Below are experts of layer 5 (counted from 0) of a mixture-of-experts language model. Rows are named router (the router's row for the expert) and show model dimensions 64-127. Each number is 50 + 15 x the weight over its row's rms, rounded and kept within 0 to 99.
After each expert's rows: a language model's description of what the expert responds to. This comes from a sample of Wikipedia text that the model never trained on.

# expert 51
router:36 26 50 33 56 51 39 52 28 66 23 78 66 45 59 62 50 45 64 60 44 61 66 55 22 64 25 39 61 53 05 66 52 65 49 42 31 67 82 32 60 59 38 66 61 58 71 25 33 41 45 73 75 24 52 47 55 73 40 69 65 74 40 57
It responds to: Capital letters and letter pairs within acronyms, all-caps words and chemical formulas, e.g. NOAA, NSW, COMTRAN, CH.

# expert 32
router:40 41 51 49 58 63 47 47 37 65 40 56 68 51 69 69 67 64 72 48 61 44 65 78 37 52 26 34 54 59 44 45 48 54 64 11 43 85 57 35 62 43 61 43 81 74 63 55 56 31 52 64 46 41 55 40 37 41 53 79 65 71 58 52
It responds to: The digit 1 starting a number, such as table ranks, years like 1913 and 1986, dates, ages and coordinates.

# expert 34
router:59 53 52 43 67 68 22 42 48 46 42 66 58 27 52 57 42 43 40 29 46 45 51 53 51 69 40 29 51 76 37 73 34 85 52 39 46 59 49 42 88 68 51 64 38 67 76 23 25 64 71 44 50 26 51 33 44 75 57 47 69 45 50 50
It responds to: Endings and parts of English place and personal names in sports tables and lists, e.g. -ton, -ham, -ford, -ville, Hill, Smith.

# expert 38
router:52 26 58 33 70 62 39 38 44 70 41 48 60 65 49 52 43 48 54 41 56 59 44 83 52 68 37 39 56 41 31 43 62 43 57 42 51 66 55 65 77 51 60 51 42 33 49 31 42 61 77 74 72 47 45 32 35 56 73 46 45 76 56 65
It responds to: Nouns naming a person's job, post or relation in biographies, such as philosopher, director, president, husband, member, footballer.

# expert 24
router:42 16 67 54 54 54 12 39 51 43 29 87 66 47 64 80 51 23 43 51 45 36 62 58 42 57 46 37 75 47 53 56 18 64 43 17 34 45 81 57 50 80 43 69 56 49 71 49 46 67 54 79 73 46 42 26 15 55 61 64 73 61 62 59
It responds to: Personal first names in sports and racing tables or results (William, Mike, Richard), and the = opening a new article title.

# expert 21
router:32 51 67 55 85 66 49 38 13 75 51 50 46 40 68 43 51 46 70 48 50 42 54 45 53 44 12 27 60 42 55 40 43 47 75 27 49 56 58 31 62 42 76 66 66 71 65 46 44 55 66 57 65 22 74 45 25 56 68 73 76 69 56 53
It responds to: Single digits inside multi-digit numbers in stats, tables and measurements, plus spelled numbers like three, five, seven.

# expert 43
router:45 23 51 24 78 69 53 49 27 59 37 55 48 37 51 60 51 23 74 31 75 68 65 77 35 37 34 31 55 66 39 46 14 51 56 44 30 55 59 39 70 31 53 42 90 69 47 51 27 69 71 52 41 49 40 50 36 71 51 64 35 55 41 51
It responds to: Past tense and participle verbs and -ing forms after was, to, also, e.g. built, established, demolished, retaliated, expanding.

# expert 45
router:64 33 48 27 48 52 42 38 28 45 43 77 64 47 62 46 67 47 48 35 60 55 56 73 27 77 50 34 64 76 49 53 38 53 62 36 18 53 50 38 58 29 54 69 74 52 55 28 52 90 48 37 88 42 77 18 54 76 55 44 68 64 55 52
It responds to: Colons after infobox and taxonomy labels and mid-row table pipes, e.g. Type species:, Directed by:, song durations 3:04.

# expert 0
router:43 46 62 33 84 68 43 15 52 46 43 67 64 50 59 69 46 26 53 30 45 95 62 66 42 73 32 48 50 43 44 56 67 54 38 43 17 69 60 52 77 39 43 55 54 66 76 42 54 67 82 36 62 41 64 65 56 48 74 50 43 72 47 63
It responds to: Comparative and superlative words and endings like more, most, less, -er, -est, plus common adjectives such as small, high, young.

# expert 36
router:73 48 70 47 89 68 35 50 32 42 48 60 57 45 59 32 45 39 44 42 54 50 48 67 65 84 57 39 63 40 34 66 44 57 75 46 48 58 60 39 61 60 59 48 81 47 93 37 17 58 73 51 66 45 59 36 51 74 73 44 61 58 51 57
It responds to: Adjectives or nouns modifying a following noun in place and institution names: air base, industrial zone, primary school, political, national, Civil War.

# expert 63
router:55 35 60 25 87 49 42 48 13 49 60 58 75 26 68 49 78 26 44 43 73 80 62 55 49 52 51 45 50 50 51 69 18 71 75 39 20 55 53 38 62 52 72 61 61 52 70 41 22 84 59 49 66 53 58 27 24 44 52 46 51 45 61 57
It responds to: Prepositions following a noun or verb, mainly of, also in, on, from, along, between, e.g. mouth of, shore of, formation of.

# expert 17
router:70 42 79 71 84 70 17 39 45 64 49 67 56 51 68 65 72 51 56 46 54 60 56 54 38 53 62 32 51 56 43 68 50 56 59 28 36 52 66 34 58 51 66 92 64 75 55 49 57 59 75 67 58 53 55 22 49 65 67 70 78 89 57 47
It responds to: Opening parentheses and brackets after a name or measurement, introducing conversions, birth years or abbreviations: metres (804 ft), (aged 70), (born.

# expert 10
router:64 49 84 39 52 53 51 33 46 82 52 50 54 50 71 73 69 34 60 23 43 52 58 52 44 71 18 50 54 62 32 65 27 59 68 29 26 67 60 37 59 25 75 80 50 69 52 37 45 75 45 75 42 36 69 38 37 53 71 80 65 58 79 53
It responds to: Bare space tokens, mostly in tables and infobox lists before numbers or after dashes, e.g. "| 1998", "- Structure type".

# expert 19
router:66 29 69 35 59 56 37 23 26 47 40 51 57 49 71 62 43 66 55 48 32 54 72 69 39 57 32 40 43 51 34 31 42 53 51 24 15 69 77 43 65 53 45 78 75 73 74 42 46 48 67 50 62 51 47 25 50 77 63 57 72 55 39 63
It responds to: Digit 2 or 3 starting a year or number in lists, LaTeX symbols like braces and mathbf, and raw byte pieces of Japanese/Chinese characters.

# expert 40
router:79 31 52 25 66 55 41 46 33 62 57 58 50 34 53 62 51 47 57 38 53 61 50 50 56 54 52 43 85 46 21 52 50 70 65 40 31 80 63 22 59 41 58 72 63 76 61 44 45 57 38 52 70 51 41 42 59 68 62 79 62 62 45 66
It responds to: Possessive 's after names and possessive pronouns such as his, their, its, her, whose, often followed by own or first.

# expert 13
router:58 41 94 43 60 55 50 27 49 59 36 77 92 35 51 49 45 36 66 60 33 52 50 52 56 54 30 27 76 65 53 49 47 65 57 38 29 50 60 39 44 33 60 42 48 62 87 21 39 70 52 68 51 40 69 35 51 75 58 71 53 79 67 62
It responds to: Line breaks after a heading, label or sentence that open a table, bullet list or infobox field, e.g. Orthologs, Final Table.

# expert 16
router:59 37 70 37 38 70 50 56 48 81 36 57 56 50 67 64 32 41 53 26 60 73 62 64 51 53 38 54 59 42 58 58 50 39 49 31 46 62 52 46 69 51 72 43 78 32 58 37 46 55 56 69 49 47 62 29 30 73 86 72 53 47 43 58
It responds to: Middle pieces of long Latinate words in formal or technical names, e.g. Re-con-ciliation, Pro-c-edure, Res-pon-se, trans, due.

# expert 3
router:61 37 77 56 64 75 37 52 32 63 48 65 69 33 53 50 49 51 54 50 66 67 58 54 47 76 26 59 54 57 46 41 44 45 54 52 37 81 47 33 63 41 31 48 75 51 65 33 42 40 64 41 43 28 55 53 43 65 40 82 64 64 64 69
It responds to: Pipe characters and separator rows in Markdown tables, mostly the leading pipe of a row or header, e.g. rosters, episode lists, results.

# expert 28
router:77 44 72 41 75 51 40 56 49 53 31 48 72 57 76 57 60 47 37 58 39 73 51 63 45 55 26 31 70 79 45 68 41 50 57 38 44 56 44 25 61 41 51 57 70 61 74 30 30 66 71 71 81 34 58 30 49 61 51 76 51 66 60 62
It responds to: Digits of years, days and figures in dates and infobox numbers, especially final year digits, plus month names like June, September.

# expert 39
router:58 41 76 28 57 60 23 55 15 58 44 66 64 61 65 58 65 42 62 47 53 70 71 49 27 64 55 68 55 43 32 52 31 74 74 29 33 53 65 27 54 29 48 60 56 50 68 12 32 75 68 60 54 52 40 47 40 48 60 48 84 70 59 70
It responds to: Conjunctions and list connectors joining names or noun phrases, mainly and, plus &, or, commas, including, e.g. Energy and Environment.

# expert 60
router:72 44 63 23 53 46 31 55 24 34 24 59 50 32 54 59 57 31 72 59 41 41 53 66 36 67 44 44 63 61 42 83 56 47 74 18 37 74 73 44 79 59 38 65 58 84 53 48 53 70 71 68 52 34 31 42 58 63 42 47 41 80 43 66
It responds to: Capital letters inside names, codes and units, such as Di-P-ino, De-W-itt, coordinate W, kW, KBR, LC-36A.

# expert 2
router:46 31 39 45 51 73 27 51 41 73 43 65 65 34 64 66 61 33 59 37 59 91 51 72 57 61 22 51 56 38 53 71 29 30 56 28 46 50 50 47 68 41 74 50 51 34 68 41 47 69 61 50 61 48 67 48 49 60 55 65 33 56 62 53
It responds to: First or second piece of a word split into fragments, often after a prefix, such as ba-il, k-il-ometres, ad-venture, ut-il-ised.

# expert 46
router:80 49 67 54 66 43 45 43 58 56 37 61 77 42 59 56 34 44 38 55 48 51 60 58 52 61 56 51 54 61 26 64 55 52 93 45 55 57 73 50 48 47 55 67 60 62 53 31 48 47 54 61 56 15 71 53 36 65 64 45 42 49 73 69
It responds to: Word-initial capital fragments opening foreign or club names, mostly in football and sports text, e.g. Ro(vers), Li(bertadores), Na(cional), Air.

# expert 8
router:58 49 45 55 61 63 28 49 34 52 22 51 64 34 77 70 50 64 65 46 37 54 44 52 32 42 26 48 54 72 47 59 49 70 42 38 33 63 68 34 57 49 55 68 66 54 56 30 49 85 76 68 72 30 42 37 51 55 50 57 73 62 66 78
It responds to: Digits in the middle or end of numbers, especially after a dash in season spans and table cells, such as 2003–04, 5,200, 4:02.

# expert 25
router:64 58 75 44 58 56 42 49 36 99 58 60 69 48 68 57 43 44 53 39 68 71 67 50 59 73 37 51 50 51 21 72 45 46 48 60 50 69 50 48 86 51 46 73 59 66 46 51 44 57 36 62 39 54 71 57 37 59 48 63 50 44 59 50
It responds to: Mid-word pieces or, id, our, st inside words and names, e.g. Thor, thorny, disproportionately, Receptor, canid, Endorsed.

# expert 20
router:61 52 60 27 56 49 50 30 44 64 44 55 47 42 48 61 65 28 51 30 75 56 54 70 30 69 19 51 48 47 18 41 35 56 77 41 30 65 52 36 65 28 66 69 46 64 62 35 25 53 60 70 57 34 58 40 35 67 72 69 60 70 61 46
It responds to: A lone space token inside running text, usually after an adjective or article and before the next word, such as Cuban educator, tropical tern.

# expert 5
router:55 37 51 51 58 67 52 42 44 45 49 92 56 38 50 35 75 41 79 54 74 59 46 56 21 53 32 33 63 77 42 43 47 52 72 43 23 44 81 39 54 30 61 47 54 74 52 43 45 47 58 64 72 48 77 36 47 53 67 61 78 61 60 61
It responds to: Colons ending labels in infobox-style lists and tables, like Coordinates:, Born:, Total Prize Pool:, plus occasional pipes, dashes, open parentheses.

# expert 33
router:78 55 87 28 48 37 56 27 49 60 40 56 42 46 64 76 74 46 69 43 56 71 71 65 47 41 37 67 49 47 36 79 32 61 46 37 53 77 72 42 60 39 61 49 46 81 54 42 52 49 54 73 69 52 68 45 27 70 51 63 66 46 47 74
It responds to: Opening quotation marks and word-initial prefixes like Re-, dis-, con-, often starting infobox fields, e.g. Renovated, Rebuilt, Replaced.

# expert 4
router:70 25 68 57 54 58 47 28 34 53 38 78 63 55 68 54 48 48 49 33 54 66 67 66 44 85 56 45 61 50 32 30 21 65 55 21 44 70 63 49 44 34 71 72 64 47 66 36 49 56 49 51 65 36 74 47 40 53 52 56 79 37 44 69
It responds to: First pieces of words inside song, album, show or book titles, often opening words like You, My, El, No, Am(azing), Mys(elf).

# expert 29
router:60 60 58 50 58 73 42 49 10 73 30 52 53 40 72 39 40 45 65 41 53 52 53 51 32 53 31 36 68 73 21 61 53 62 58 39 41 69 86 43 59 51 47 57 64 73 80 35 21 64 61 56 45 26 51 44 49 73 45 79 74 76 47 75
It responds to: Single digits inside decimals, coordinates, times and codes, mostly after a decimal point, as in 4.69, 44.6456°N, 7:08.34.

# expert 41
router:81 52 60 35 59 64 36 59 20 49 48 62 52 55 50 69 45 58 43 46 59 44 59 58 50 62 40 55 49 61 43 64 30 61 40 35 52 43 50 26 59 37 61 74 75 65 74 17 12 65 55 39 71 23 63 50 29 69 47 69 51 74 68 50
It responds to: Final digits of years and rankings in tables and season lists, like 2014, 1999, 7th, plus words like Final, runner, bronze.

# expert 35
router:67 33 62 51 60 87 15 43 52 49 30 48 63 51 44 52 49 29 37 44 40 37 57 57 43 87 28 63 64 61 41 34 57 84 54 43 47 70 44 56 47 46 47 70 51 43 41 52 42 51 76 53 65 42 47 41 48 65 72 62 44 47 62 68
It responds to: Adjectives in institution names like National, Royal, American, Indian, and word-piece ent inside names such as Client, Centre, Accenture.

# expert 56
router:64 29 43 47 76 58 20 52 31 76 60 67 66 34 71 50 55 44 57 38 42 27 46 52 30 63 43 52 44 75 32 40 33 71 50 67 27 57 75 36 79 48 26 38 74 65 72 34 54 55 50 65 60 15 53 15 32 28 65 67 43 44 40 52
It responds to: Pieces containing y, mostly word-final -y, -ry, -ity, -ty, as in Rocky, battery, Looney, or internal y in Dionysius and physicist.

# expert 26
router:77 41 70 55 63 57 43 51 45 59 15 55 58 33 86 57 65 53 65 59 52 51 50 64 61 62 46 49 69 59 23 60 43 70 68 11 42 48 65 38 58 57 56 48 63 75 89 46 58 45 61 80 59 30 67 37 33 59 54 72 66 69 65 44
It responds to: En dashes in sports scores and records such as 6–4 and 90–71, plus the 9 or 8 in four-digit years like 1898, 1936.

# expert 49
router:69 48 51 41 64 47 38 51 28 58 57 59 72 41 89 51 63 42 28 38 57 77 74 70 30 45 26 48 59 48 47 76 21 67 70 29 51 45 55 47 42 50 71 73 50 57 79 48 51 73 61 63 60 38 40 50 04 52 49 73 53 58 74 65
It responds to: Prepositions in, at, on, during starting places, dates or competitions, e.g. in November, at UCLA, In July.

# expert 61
router:75 48 39 53 69 66 42 46 29 85 45 55 60 39 70 45 46 55 47 54 34 45 46 53 45 54 35 54 72 47 45 69 42 57 88 33 43 60 79 27 52 50 63 74 49 62 78 36 22 65 70 63 59 11 42 28 45 76 42 60 67 74 37 73
It responds to: Individual digits inside scores, records, years and statistics in sports tables, e.g. W 90–71, 19' goals, plus Jr and Roman numerals II, III.

# expert 58
router:62 29 72 43 74 43 37 53 55 40 40 88 51 54 64 64 66 34 62 57 53 65 49 60 54 67 30 46 67 54 28 61 56 51 48 35 41 57 78 32 55 61 40 56 68 48 70 33 35 59 46 63 51 47 51 37 45 55 64 53 66 60 63 49
It responds to: The article the after commas or prepositions in news-like prose, plus US state names such as Ohio, Texas, Wisconsin.

# expert 44
router:68 31 48 28 52 55 54 53 16 46 44 71 64 27 45 60 84 37 46 59 55 74 60 47 25 56 26 43 46 72 54 55 57 87 45 41 14 44 54 42 67 42 52 70 53 57 75 55 45 56 48 81 53 43 51 69 31 67 63 45 36 73 58 60
It responds to: Single vowel word pieces e, i, a and short endings like se, ese, ae inside words and names, such as Cer-e-mony, ub-i-quitous, Cent-a-ur.

# expert 57
router:79 33 74 43 67 47 53 60 12 49 36 62 58 27 56 48 68 57 46 53 39 63 65 58 46 58 38 56 54 45 23 42 26 53 49 46 64 67 65 43 62 53 57 68 72 51 60 49 50 51 62 57 66 41 65 16 49 72 66 58 72 55 67 68
It responds to: Opening letters or syllables of non-English personal names, especially surnames after a given name, e.g. Ikari, Ichikawa, Hla, Rogowska.

# expert 54
router:70 37 56 51 68 62 40 45 40 49 42 81 87 44 56 69 53 31 44 56 80 67 59 61 53 79 40 43 83 49 34 58 24 47 70 49 29 61 61 34 71 56 63 61 52 57 81 48 47 43 61 53 49 56 52 46 28 60 50 53 41 79 53 48
It responds to: Pipe separators following numbers in sports statistics and league tables, plus semicolons in number lists and some Thai characters.

# expert 42
router:54 37 68 24 77 69 44 24 33 41 45 88 55 45 56 50 53 38 57 59 59 57 76 54 37 75 52 51 58 50 27 45 30 60 55 37 30 59 59 32 81 67 36 63 60 55 74 53 60 65 47 78 66 42 54 45 48 53 52 40 73 49 59 36
It responds to: Pipes in numeric statistics and election tables, country codes like RUS, ITA, and group nouns such as police, King, battalion, church.

# expert 9
router:47 41 39 45 57 53 27 35 42 87 17 51 48 46 66 84 42 59 60 43 56 47 38 40 24 55 39 62 58 89 43 38 22 57 65 40 42 59 84 54 74 40 69 61 37 57 35 59 35 55 64 84 49 45 52 60 52 59 42 57 57 66 58 55
It responds to: Short word-internal pieces like o, ma, gon, nes, ino inside names and words, e.g. Iroqu-o-ian, Fe-ma-le, Octa-gon.

# expert 31
router:52 31 59 43 89 59 25 36 31 38 43 35 55 19 53 52 44 39 48 35 40 31 41 62 33 45 36 52 65 40 39 51 68 59 61 23 58 64 59 46 66 46 56 72 38 47 45 54 47 53 65 53 59 30 57 44 52 73 57 47 70 53 56 48
It responds to: Middle pieces of surnames and place names like w, ow, ean, shi, e.g. Kew, McCowan, Bawden, McLean, Bakshi.

# expert 62
router:67 48 61 13 78 70 27 33 56 52 48 58 48 47 72 40 53 21 45 53 56 53 49 61 60 61 25 22 79 58 48 40 16 60 69 48 42 48 78 50 57 55 51 60 67 54 72 49 23 52 48 65 61 50 52 43 57 74 59 56 37 55 69 50
It responds to: Compass words like north, South, west-northwest, plus line breaks and headings such as Location in infobox-style lists of places and details.

# expert 14
router:55 39 70 48 57 47 47 20 59 49 53 43 60 41 47 51 66 41 47 24 53 61 54 50 33 49 29 50 44 46 50 56 46 74 57 13 52 75 48 42 45 35 65 80 50 43 57 55 50 44 61 50 67 37 64 51 43 49 51 61 56 51 76 33
It responds to: The word in or In as a preposition, plus place-name starts like North, South, New, Great, and the piece -an in Myanmar.

# expert 55
router:82 42 60 37 59 61 53 42 42 50 35 70 66 37 53 53 62 26 40 59 69 64 68 90 30 59 45 37 83 69 26 40 20 57 55 38 34 67 54 39 61 46 38 66 51 52 65 40 42 68 54 43 67 44 51 42 44 49 57 51 61 74 59 45
It responds to: Pipe separators in wiki tables that follow a number, score or date cell, as in 1–0 | Friendly, 2010 | 0.7.

# expert 48
router:87 47 53 47 42 47 34 47 55 71 45 48 53 28 59 38 48 59 49 49 51 60 71 66 37 48 45 44 61 49 28 75 27 57 61 19 47 68 70 23 46 56 74 61 64 57 49 31 37 49 49 53 56 30 74 47 29 88 61 66 44 54 63 88
It responds to: Single capital letters or first syllables starting proper names and codes, e.g. U20, Airbus A330, Co-y, Con-sultative, Erie, HJK.

# expert 6
router:64 51 62 30 68 70 47 35 52 81 35 67 61 20 60 73 61 48 64 48 66 56 53 53 30 49 18 26 66 61 36 43 49 52 59 53 14 51 51 53 54 26 41 55 51 53 79 39 44 54 58 72 55 33 71 34 32 87 62 61 54 75 52 52
It responds to: Line-break characters, especially right after section headings (== Release ==) and sentence-ending periods or quotes, before new sections.

# expert 47
router:62 42 54 35 78 53 24 29 38 56 45 76 63 46 58 58 59 52 39 55 66 47 58 42 27 57 46 55 38 53 41 45 37 58 73 31 33 62 47 40 66 21 50 51 84 53 86 20 21 61 81 82 55 51 45 33 46 51 43 53 55 72 48 65
It responds to: Commas separating items in lists of names, places or things, as in Donatello, Raphael; Thailand, the Philippines; also ), and ",.

# expert 50
router:62 41 61 22 54 70 14 42 23 37 46 39 64 35 42 85 39 36 39 37 42 68 44 51 08 62 58 44 51 71 43 50 48 67 57 48 43 31 51 60 81 52 54 61 53 39 57 33 40 52 57 62 55 43 77 60 51 52 61 48 82 79 40 46
It responds to: Consonant-vowel syllables inside foreign or unusual names, especially to, ko, go, ki, such as Jun-to-s, Mur-to-a, Domin-go.

# expert 27
router:55 16 56 24 64 78 30 27 35 47 28 66 58 46 56 55 30 20 28 55 60 71 58 62 45 87 45 36 62 56 23 36 47 65 56 30 53 89 61 48 77 52 46 67 60 56 70 33 47 42 49 62 60 19 82 29 52 74 61 57 53 58 53 51
It responds to: Capitalized nouns in organization names and titles, often after The or National, e.g. Committee, Institute, World, Association.

# expert 30
router:53 37 45 54 53 42 36 55 62 57 56 55 70 29 76 65 57 52 59 53 55 91 75 55 35 62 38 45 74 55 55 68 28 66 53 43 41 41 74 54 62 47 52 65 55 41 51 42 33 72 46 41 68 43 78 56 41 54 67 33 47 46 68 50
It responds to: The word of in dates or phrases (6th of March), pipes and colons after year ranges in career tables, and infobox labels like Personal, Early.

# expert 59
router:53 40 55 57 35 57 39 52 38 67 45 50 63 42 59 77 60 40 91 32 53 71 67 26 48 69 38 33 72 53 34 45 35 45 39 42 55 71 48 58 54 50 29 84 65 38 70 48 46 37 60 73 82 37 62 58 25 67 70 89 54 39 54 52
It responds to: Words or word pieces starting section headings after == and table column headers, such as History, Overview, Results, Personal life, See also.